{"hidden_size": 256, "moe_layers": [1, 2, 3, 4, 5, 6, 7, 8, 9, 10], "router_score": "softmax", "routed_scale": 1.0, "num_key_value_heads": 4, "norm": "rmsnorm", "init": "normal", "max_grad_norm": 1.0, "decay_fraction": 0.721, "max_seq_len": 256, "doc_mask": false}
Below are experts of layer 3 (counted from 0) of a mixture-of-experts language model. Rows are named router (the router's row for the expert) and show model dimensions 0-255. Each number is 128 + 32 x the weight over its row's rms, rounded and kept within 0 to 255. Numbers have three digits each.
After each expert's rows: "comes after" lists some tokens at least twice as common just before its tokens as in all text. This comes from a sample of Wikipedia text that the model never trained on. Tokens count by the router's weight.

# expert 14
router:180122171133084172107098161124124167150156170146147180160149132126098142121060148077139093121138102137122096137151144145079110051151120077143108075157160193139167122130112126174179127054135128087167132095056125111152114125107155134133088165119169098121081113061103138142090110136149123175130149150119157105102140151070125141132138100166166178125057156127111120146135103141156133082073036115144137125121138116093169180152085180166135140129140110171161119124090127128139147167129110195113172102089200139036149120148120107079141119138142134144123130135225174106143135144108142113117118128126153157145134200116159188168120182119163128105100024160111089137142136159122138112136137107118118147134118139048179100096130076136129077088125122101158112084108116154150099215164130
comes after: "2", "0", ")", "1", " W", " F"

# expert 6
router:149153103158145148095074130082098132138138146175123188167079135128176126092122076102121144152118093141136146125132159102160150160122094060161075097109083112118098128121104189109182153075156175153125126110123140133061098160169099103147134117124123118153135105113208159124151131099199119151117125140154168043090124080106129127152102116129172151093170123141169184151148150151080202104130077071156149134146115107148066102160111100215187069150134173112069136138087171097124117145124106156131168140086167165110120183144108204147083165113137142119132135142209140161129181112144112083138139155104202131118151153180146121129194116147161131132127127092143128151097155183137101158139100127058109095194115155083121072114160170159150106149128159111091093137140160155127125135067147
comes after: " of", " the", ",", " in", " for", " with"

# expert 15
router:158129124117118144120156135114083154139170158178129151126171196105141159142084156173106156131137114114096112116129132070142149113125144136107140086148095173128106148105165117089145114000136174088154067137113132118148105105155172127116131184155180123122072147130130099125106129142128204101062198173151108146094160142116116113089053184095156134081102143173117120159133118168154135094080132096070122130093151129136149131115164160131080131166123109077130135133149112113120124115075126176068138128166096096113155196166138180167162122086173111132139160116219087159124161095112091087110115148060125116079114122145131144137142177075111156114104137133121177137146131072081159203091100146102087153144143172098176109115222103131139178106114159164139142154112127111087138114107105
comes after: "0", "1", "5", "8", "7", "6"

# expert 3
router:159144103141089120189087119088126132082112146121189111195213098138125124102057126158177143143133134154141145117098106022094151081175149105098090082117116082114075128139179116054158130054134164114115142152145103125141158130113138094138147122117086176152122096144161135144089160162119190100116105151118140146137120122080143112140119184143162136116146140170124113110135145159094149078127058114149162129169148130179148153116137128193111135155185093147112071145112125051105090120113094135131108085118149240119198171141138122173070120143143109106127111144112105066110155088135100131193123108149178113109160139109103121136191148128134115151153097173100111140141162122096190150116111140110141142124206155140179104137181153133193089125125157133145185173081129108103146146163071
comes after: "-", "4", "5", "3", "6", "7"

# expert 10
router:159199151168115133136124128181150111143183112119168150141089122156131169093145119066165155206119140138100079138120155127033146068159219069170149080111097106139080135166176143121113133151176143133160116111156146148203118114156097069147142133211117107107133106094146129133092155137104142086078100138135077147129115111099132146150117196157158183143079164144138159128155064101138136133097101112113121110140133130214084178174174113141250119174109128129093165144104122117146139138076120128118147151135120174134140142123111167099146121161121129170164139088147130098141128118151086152113116154134111155038094170151096122095146149133144106101120103177081131134118093173171156112112125158150211116111104130143136145143116122118111191100108103109154104187129132200071095146106144
comes after: " ", " S", "-", " \"", " (", "S"

# expert 13
router:102117129088129210154076137195111175110150114133189108175199127091100076078157134112210199094151126108093118117111164101118148130153126163155127060160145133137111134097144131120184093158113153120129132150131106202149063134130107108072106139196101048083099117112135147105091153123124170140099124112161143125100114105091175077121079151141108135123084119157165104168136119153118130152118141101058099164114172147153102167174099175106106122133108139104194072134047171093135138083156087094134084124076105143049149134182139132092156134135073168082089172181102148139152126033137103091154092156136159138140187135128158184124112149146130167132147149075123145181141111128129129176096161130148197112141126121145140084143130154133165148155116110093126132136141151111137168142131157
comes after: "\n", ".", " |", ")", "==", " =="

# expert 4
router:108105122193125151128107135083079094097129165127111124096103157134101116110158124141111135112128158162105109118153138163069090064159145119108128142146109156117088113088121192124131124080122130101086113146168087125109169223156176079089140163125092122113121055104152137123055184103161143112141138216139109076147106102113167107153099135078112136122140176144118142164156148132114132113130144166103109126094133096177103114130120105154116167167119180129102065127196130162088156086155174137125140214137103133109129149156142174038124152175130112099124154061122075100176158083216129078109116120134079110122117141110097191137138126126192101201091137113090163174126128086106165120148109148092152131166095112134148099157163106066162161139120151087152232138158083126100146127117141
comes after: " ", " a", "s", " p", " an", "ac"

# expert 12
router:121194169143097122132104187169103054173125155157110091122122140115064156157124119099079145141102129113108104149144166128144102158109124177132131127129114109099119134112141104100141076193115108116210098185108113167155137175160207059130140095056106138109109119098126130157126159183185144112102130104119125106133125166100121089156155142124157134118102100135140148126115062125158117139133161082138115091174177047175069160149102093147202136084132139190100102133096116137112086125096135157078188103143128177070128174138104096116065164112163113179153133165208107139169150163128126099196105106099068131095127098160141144135143118177191117103177097146137165147125150074171120119168164141092164104144218126197140113139155149149097082138115114172108159133149150135151116135110161
comes after: "\n", " (", "|", " Co", " co", " Al"

# expert 9
router:129172108095094126164137137097068169146132130159113128130105215125144183119099121157116114127101120122075067113123144141090197063200123116168101085075144104151119200127118150131130141155146106134106129111114115128162140139154153119093125149159120132100116134105117188069168171172123129146110167169162102162131101127144114120114075094087115157108071114163103205165181123097130134130093078160119137113138096143151152136195131089133159186167134186180044126140089119097130137132145090097153153189138157129162177156189123188083065154178153127079138128104148099169113110151140129083155092175103141137102124157149044113115131118163182162140160174078136136113147128095092136120182136140103179179104144222115168110127139084114183112122115059132099134132080119150106121155100164
comes after: " |", "|", ":", ";", " in", " March"

# expert 5
router:144155099113077130121139104074084190158156093213148154133164174108108125140188120153151156115112119115102161095120118131122129121133157139129151123140110141147121178081148136134095088127130132130187127201124124148205130193109114112117125118139082129134117104166098124136101115161147161129129126209142096133088145144110154120137058128185132160137072147098136111146112052166127141151032172065133208113119106133168126124155153106151170095133138166185117117122152185146183125100124135169137125151155146190129114141161131122125073145153162104076095129128114112156158134152164107134159065170100174098081112154183098181145154132105148148164136092173052155163086160112123169153116136159116108151156144134106209139141084124160123173107133152110141104162107133127032244167128157
comes after: " ", "1", "2", "9", "0", "–"